From a checkpoint of a small mixture-of-experts model trained on Wikipedia.
Size: 10 layers, vocabulary 4096, 20.6M parameters.
Experts: 256 experts in each of 8 layers, a sigmoid router, a shared expert of 64 neurons.
Below are experts of layer 3 (counted from 0) of a mixture-of-experts language model. Rows are named router (the router's row for the expert), gate (a neuron's input weights, with its number), up (a neuron's input weights, with its number) and show model dimensions 48-95. Each number is 128 + 24 x the weight over its row's rms, rounded and kept within 0 to 255. Numbers have three digits each.
After each expert's rows: a language model's description of what the expert responds to. This comes from a sample of Wikipedia text that the model never trained on.

# expert 44
router:124129112130161137144185186108123132091146128144119137137105120143151157098125109113133175174118084127103110118128134154117123131094127120069115
gate0:107108101107172134145108147085095119091104154186098122157127138155189137105159141136140121131109089070119071150145133087095101141113114102127106
up0:087138134142113122157143084153124124158127149144154169106143134138102117165124139121106116112131141158124143159112086161165138146141126172129128
gate1:069135146128109148182120112093115143080138152128107176128119123163122126107128123122072096131108124077128195150135181145119109140165144119119116
up1:122155128129137161111135122111129128122126112120123125122111175146157144099117146112110129123104137093081129176070151141111109153158115166121117
gate2:192124091148107108094119127113120118124130125128113082165148128106117130115156146106141154148166126170156162109109156078111143127134121138143143
up2:126098108113138120124110144146157118146144100198142136166142120064139126140146142148147128098147119094125132160151135153138137116121143124120138
gate3:082145163143130159135154139077105113081160102117138113115131093154101167099104151129114141118114110114133091102113126179122148140121118119110165
up3:109139105142146131117131147113157121125110112106142154154130081121116106134117139115152115112122140110137099108087145141101119126123158093117120
gate4:153107119169098170116157079112109103132150116104086136162107145194141109115162157130158123102136116097131131119115139162149123130095125113124129
up4:124128155139150125150106107155095140170119143161122088110174116069106142096109138115100101170152151180099134151114153120113112140169170133155140
gate5:127167101122118133170167157140144096138136163091126148135157155123131144119120150104100126139117105125079091117147157122124145138119099146133093
up5:090118141122164088168119119107126123160125084139116142118152108178121121120083137124108076147106096087141148090098094116109118137112149079100149
gate6:073136124115063118136156148132157130147121136143128118135136136111116133092109115129155145156121107115112120105125126163128178147115118139149084
up6:092102114121136135121091127083134140154162148144127138136137168099156130161093153109125135129115135162128152111123172146099101103157095122176106
What it handles: Digits inside years and scores, especially 0, plus proper-name pieces like Brazil, Mexico, Mer-cer, and B-orn at biography openings.

# expert 57
router:127098127114149143171112143100113093133101098116137162190087122088106131141110152162087151119092086151125079138091126139080121123076122120141110
gate0:092115126159120155145156133136101138173133165121106140141087125139163129085127096153100116125118131120156132105135136127165086133135140114118143
up0:140090126167151140171163148121103110126103134124137119140112091121162123103112119110099164124123172113118145126094158124134104184117126118167131
gate1:133134072124091139153147115100107113111091128141101078169082130130128169094117051125083165122133091150159091123116163127148135161130129136099126
up1:137084139122117126146140123112140143125083105112129113144116153104162133125094112135043130122158133134143133137101157113117134160103144155128119
gate2:140114126108129098146136125144102113143143107127102138149106150075148143155142173108145115083116119161133135147169169087111153104132144116143125
up2:114130133177138125148112143102131160110106117133124117154121094108143157102126077162084134119116125119153138131105159092145129154163158091106157
gate3:104157129137132119140094180119147123155159117114144101161118115185094149082120129134128159099076118165149118139159117133111181097120161126106137
up3:193132139191129119122154147117097120124075079095126131093153110136122144135126083128154173151151104096129138140136175113143110116131140079128135
gate4:141181147139167165135131184153123113142163147115144138133169114103143117172123109098151129115080106131127116128108148177097127131112155098142111
up4:162164138109136111104125134095130105150131117144157157138136096100132098164069103123083151153111148163130137142113105185102156171157145152125147
gate5:114119117119088140128116142129125122176139083129146122150123126101164114129156158132163085136094116134131127097158158156108075095082134140141098
up5:070124136142075134091158144112143132144112102153135139134152131082147105130118110139105107141131093128102183147173151127096106127093177152134161
gate6:103082128189123151121156103159158093138096156158106122123106114109153125133122141135130149146092114122144066104113125110126135148118120149158079
up6:166136111154107175157129143123151094140135141118101155119108091136166165125097128126100139137154128134086126118126153088099163110114108178116119
What it handles: Born after an opening parenthesis in people lists, Born: or Occupation: field labels, plus Arabic and Cyrillic byte pieces.

# expert 12
router:115106132149131132124131167121123116159150127165141149142070097113155109123111142155113123179108100102127139125085107161127118147065175128141110
gate0:186114114122137124103163142129088162084097148143129146096116170122124142126119106146135099174105120156106147116115145175120088118126167122137104
up0:146124098120095104139124136124112131134121113163134149075093150140135117098133145184146113157122185090128118137145092128182145104119123122099154
gate1:133131109146156133107127116144124090078161127158116119102131097135095162109111110181140125161103099115120073135151140120117139140101115109121097
up1:111085119091116109176159179144087139123121162112108118140166149090181140131118093118158170078149137145143121090121121089110136083131131118131109
gate2:096160085153168179122122125110150136125129151105151139098138120114116154093087113185119132187142140123087134153140104151173118127085165136096135
up2:149130143126113092175136147109189100192155128092129133124115129135165119131121148123137110106095163150145151132176100092092123078110127112100137
gate3:121156100157103156142113130105091119155110138128110143175169156122117170082131091153119147129102113134124120132073100163149138153150087152116109
up3:151172170103149174148117134134111124145151093127142151144109104132099066157124143111086126108118135083127140100116107113127116107140159111145134
gate4:136113095145145136128099123119094136145083136104095127143120108130117123154096124164145131109102147119101110135090125143156136144140106132156097
up4:150138143104113152114149088126139123103162097130126130129138124181135097160119177134153102104116173127165131099123121120139155113096120113125103
gate5:122112066092159115098147113135090129136154154134097085144117139153096144101145096097097157150131119108151127164139134121124104095143186102092130
up5:129141131114132140132104113120154123105157137154142146164155125101136133146120126056133125159137114127148187123115148153093148088107123138137140
gate6:141120101128129113101116136088140129151140125081117134144078129134128149146131133153122141151125132134099117114083154152141132132103130110139102
up6:115133106108110133106138169169110163129170137103111135158141122156145114139106120139127093127125126144124147177136101118111105141097140168125117
What it handles: Single digits in the middle of years, dates, counts and table numbers, such as 1-9-39, 5,5-00, January 1-4.

# expert 61
router:189120111137151112131117131127114117145107104147154157154084111110089104102106139122133134138092121134134082108127122170109113118120164133161127
gate0:184172111147174145137098124109126157151123093128130146115111121115134148140098119157134162137086173156076136133096163106122140150131158116120128
up0:115147147165146160154111101126121148155070112134159132129091137113124098163146133210160123126086168124098138138150112108136135126153125109096157
gate1:157135141167089100123127131166123112148157116141098078115152151114148116140108112115147168137134071116135167142127190083148090118112149128087140
up1:138140095133180150165150173141127117131127135146152102111094097139134111130071094115113132167149127130143150125145139116124120116161121131136187
gate2:118138125116103103157143149139113168147147121136132114118135140162124145114147149109141174097141130138141151093168094058107150128083133121145117
up2:122122107102182145105146109139146121098134158114136088122137094148137123159089104134147091151131151114111103196143152155134112099160114142154114
gate3:141131127142123111142098113113102119130152119201140149081110152141110118122104137142143138129121118150099135112107143109168102132110163101110181
up3:130145127148179084129113132137097121154109112133113164152121111137130108145143160097159126144169153161132160093130115142080106175087123110127194
gate4:113157145133144120137096126152090146135136146146143121109104123109115115130114173167114120142103111100123089142124121165114116158147126134134165
up4:093107151124088125101152129099118113102128130141124140139091086161114124107105123117088151135131184138189188131120103114195145084117131114103133
gate5:161128126200148173169155103149115126146159144173131137107103121141150146144123090165102139108093123128134128119109114130121130187126150168149169
up5:141131147105122122137119094122110138080110123144136125127085125091082116118110117122093120123155129107134094169115134126167118088152133110105131
gate6:120142129144082125132147173154123147108155113119118118145112145087124156129088118117130116116099133169162094063115121158146088158124141141122127
up6:110087127112176147114125131129153137151111100154158101138126135123156110137133081124132095108092142116151091159165174117159095140098156127140137
What it handles: Capital first letters of names and abbreviations after a parenthesis, quote, colon or line start, such as (V)illeneuve, (T)FI, G-eorge.

# expert 51
router:135106119159124145158132132119097100142194110150113123166089120124128094109121110162116155166142098110110158108119101135130067132078121110132117
gate0:150107118148124126125161134118104098076135150148100132131107118145173112126111146112111119189127115114121148125079136156110171123145128155077160
up0:140107121117101135126134157144102155123145140111150090109111130170113111076137107196126158117119142101114153121139104130166152130163115171106130
gate1:100156126082190090124146100114100186077160143129096103120077148146109126113153116104106140144145146115152116124113149152122088157156129114131143
up1:164102150127135120137142120141128112126104158141145149136146165097160137115090142136169118098175143170123136132148159106133179134129127135119129
gate2:076165111131145127101102107134099143108141112125146114138091157121093205070138123144128122129118101108151126141144134106204149125138152158134133
up2:084154125134169107132098109114063114112113111130128141157116095090133141114117114115101153134122106110147150121169087106142097141112156171109137
gate3:114147103143110089102125153110091143117166109127154130112103152163123088116139096140130121097127142104082121125097156157111077114099093119154093
up3:106140134149084135160130144066127118122170145101116109167152122138124110141120142145144136138125106085084132139161171108115117118110113152176149
gate4:122115169151116161129169133113119106165119169149134114129106142179138110117124110138102130122152158142144119136102116136167161126135115114108151
up4:117141110079135078149090145125132163148092123154107127141156128109150107122142138135117134125120127121120131117102124140122117137120179173142149
gate5:128106112118117092131164140147113170112166086122151123142106134092124145102119132171105106163156155099102106135113106163110085116091116121119142
up5:162155136132146131085107154155130115156131122108157141101103129078170109160110144150105101159148137146124134113117177137129112140146146111124111
gate6:149154104113138085137096138115104151084119104112119113111117127129110142141128149078096144175107097102153125112127171135136155138077122128143098
up6:138119151100172155168133127159134121137125073144129186122132100118135071168157148148110129152105155086178110088156143115088117107092113084110100
What it handles: Byte pieces of Thai, Chinese, Greek, Cyrillic, IPA and other non-Latin text, mostly in tables of place names, plus spaced zeros.

# expert 11
router:133137100119156157126119149131105128128161105153137128148061096109117095130079097139104143142124100136120112157076119152100105123089163119116111
gate0:111173124117133131132120153102119159091176105121132186145116117138107145135133124114083096098138130148116100163101122146113101114112131110115126
up0:113117168118080156124105150094137138132134159190124100145121141129144137137143134089182144123149088169119139111146124100129180148134114168124127
gate1:128101121140134154157110129095110106130128184099162150187101167103119097115119132090146104133150162114152145097131094172117105154078110132122132
up1:135109111092095112118131118115103171129138121113114127124141108116169172153123133147141125132146093122132150176158120125119144126130140109159140
gate2:128087124126086104125105152104140149134118121090109146112069115130147153129114110127120171126095121120099073108135113136110107139138095123127088
up2:131161173120147157156172115133104120132150126123181148119107135077136127140122112122115134125105149130172159078117083122128109130149157133134158
gate3:087135124141096136148183154142096108147140128123122125149122114136106107106106130144138102122100117128138070108098180092148134169144179133176118
up3:126120117114126124133101132172126118165204150116132096135150091142152095185129129140154140107119120139112124098136185125147101163132148165146131
gate4:184121126152146126183122170151121085118104131112154134147136158132127115117104088110144167165109105120136126146161116136079104186159103116104107
up4:106158127130116144099135119166126151159153168094097107127176107186127121106139137121064142141131118138096149132122099119112125147155122157111136
gate5:088098120126160165080112151089117125144136102115147131147093130121084132119126124107154136121155158170138131154154116140110118134148113159175166
up5:126118077148129099109114180109135112091143162144142137157122141110144118100153094136121139126129142122158134125141101152134121160127048135124112
gate6:143115125131123097110106142128179133144108100110110107121130128137122130105076142148128083101129121152183132122157134130109157165083108110126161
up6:166175153132119107100102102098144132125116100085120116150144085111099148110134125102103096142120080146143103137136122097088110169096100159134153
What it handles: Middle and final digits of four-digit years in dates and ranges, such as 18'5'7, 19'7'3, 2'0'16.

# expert 48
router:124108136138152127155152139079101094112106138153109185151074122130106112112110140140143129143106102120108130126126133155117108155099161137152120
gate0:147122105106125138170138134142108095119117149133138096130120121159126157124120110134110122080149114160132187155103100110109148118151144149145116
up0:102109178102164180134105082147157145135150110127095135112120130124106111113142112147093134158130153142108141158105175112141120085139122142159165
gate1:125160114108089115116135160094101145117141118113070108151084158143157145101123139138130104152093098119146105120103151115094106124127137101119121
up1:099115135093095145103115091132127150137158132118172123109119099126139128182149105104174146108127140142149088136152094148127115123091190146144110
gate2:129159135144142162165123070154132108108103129115117146120127107100079136136101074113107101104111174145119142095083105097147136125121154145136133
up2:125192121107122114109130143146162143105116103128132099153064096108099092137156130122080110120129123156131148131133131119122079124141132126185119
gate3:141155134131109147140157161127154112135131141136092119124133140130126097143155147166151149137143086118123117153076130153105140109117143134135112
up3:147095117115162129123143140107163131113172099131155088158129190099139144143174177097124127148116115155112142079141157139139132163128130127163129
gate4:163125113125154181171167085117137135137154150146130168178117163128118151131153136109107121121168147128120189115089151147108113112139110132142124
up4:137115141128119137152121135157134139120128080140170143118167150140127104125113118144122155094113155132170177162122109123125126156146125151086094
gate5:198123147128134090141132150139111096135124084124132136134113128122150106109116146150134151111132097178104113135117151140153153114076137121085136
up5:080145134110126158138134144140143055093117119107146107140155096130129161132104081135138122124108125138119089139148124141134134162135142146117142
gate6:107158113112126174136187113127121144118120095149100083131109130121125145112184120139112142148109143125161148123132131140156124172141152149221115
up6:132088168139171120125134154135157115150143126112138134155105100137150137099098112160152139136132119156089118146130115118094112111105169124156148
What it handles: First capital piece of names and titles, often after a colon, pipe or the, like Cr-iminal, J-enn-ifer, R-umble, Met-ropolitan.

# expert 49
router:139094102122148114145156171122100114126110078115107153195112154102108130107082144129161157179107125155105101113130141132119109148084145095159117
gate0:086133094151104146094105167152142099115171107135098137160108106110148146126135150142096148128190127145114102105134123164150111141129124137147134
up0:155125164148118131133097123116145124140146109086126147125125130102082101099084111129123120113114118185129127104152094128163159151142147108098154
gate1:155152081117120115120121172114111144122093103115122087154171117092097103117091143124159142145126185141111160134145086133106105145124103116111131
up1:120083146138108175129125078148121118134139158166089151103137175151132146138190115124144081129134120133117133135075145124145140107152146113116137
gate2:151130110139158111107170110133147141073087115130135115167111113102124174131150161131135127142139158089108099094151125134099091156118149158172122
up2:171148116181135133117138133121120138133139169120134135132122101181150131149139071117137152129096110135124091139127103122145136125140133145143192
gate3:092104098138175139136110140116130123102109132151109142149156130184113135125138122086123146139116107102111079121134104134117128111116125120103113
up3:122114129103131156150121101118126106082142165151076121119111150086110119094117143129159114119193101163107143136171142102133135102091140157143143
gate4:118128121136067123110150163158140097148145102127162123179128190129101125130097181143155130154119107136110129104142136127177116147123125128163132
up4:141157124127153117112158116091148156135157126149142110158122094152126109151119116093129126156073100112132139088121122135160146144109132143146101
gate5:129116090135127126125157172090123139137161127123131118127198138143106145104114102117153134158100077110119137132093128074178127109133137135131075
up5:159106140125126113116132113128107105145120115089119155130147148108108133087115097128114159121132150146112132130082169118161160103167105132126153
gate6:133144107099122126150117149135127130118132139127122148108126162132094140088092059114178111091120123189119158144138102128079101128141132077117151
up6:135141104127146156155108155171143078124160123116106134137125163125166126148144162118149136184091134124123146132137173127149143120168111140090174
What it handles: The token leading, the suffix ial after Offic, and words like The, New, October, prominent, often after the or a.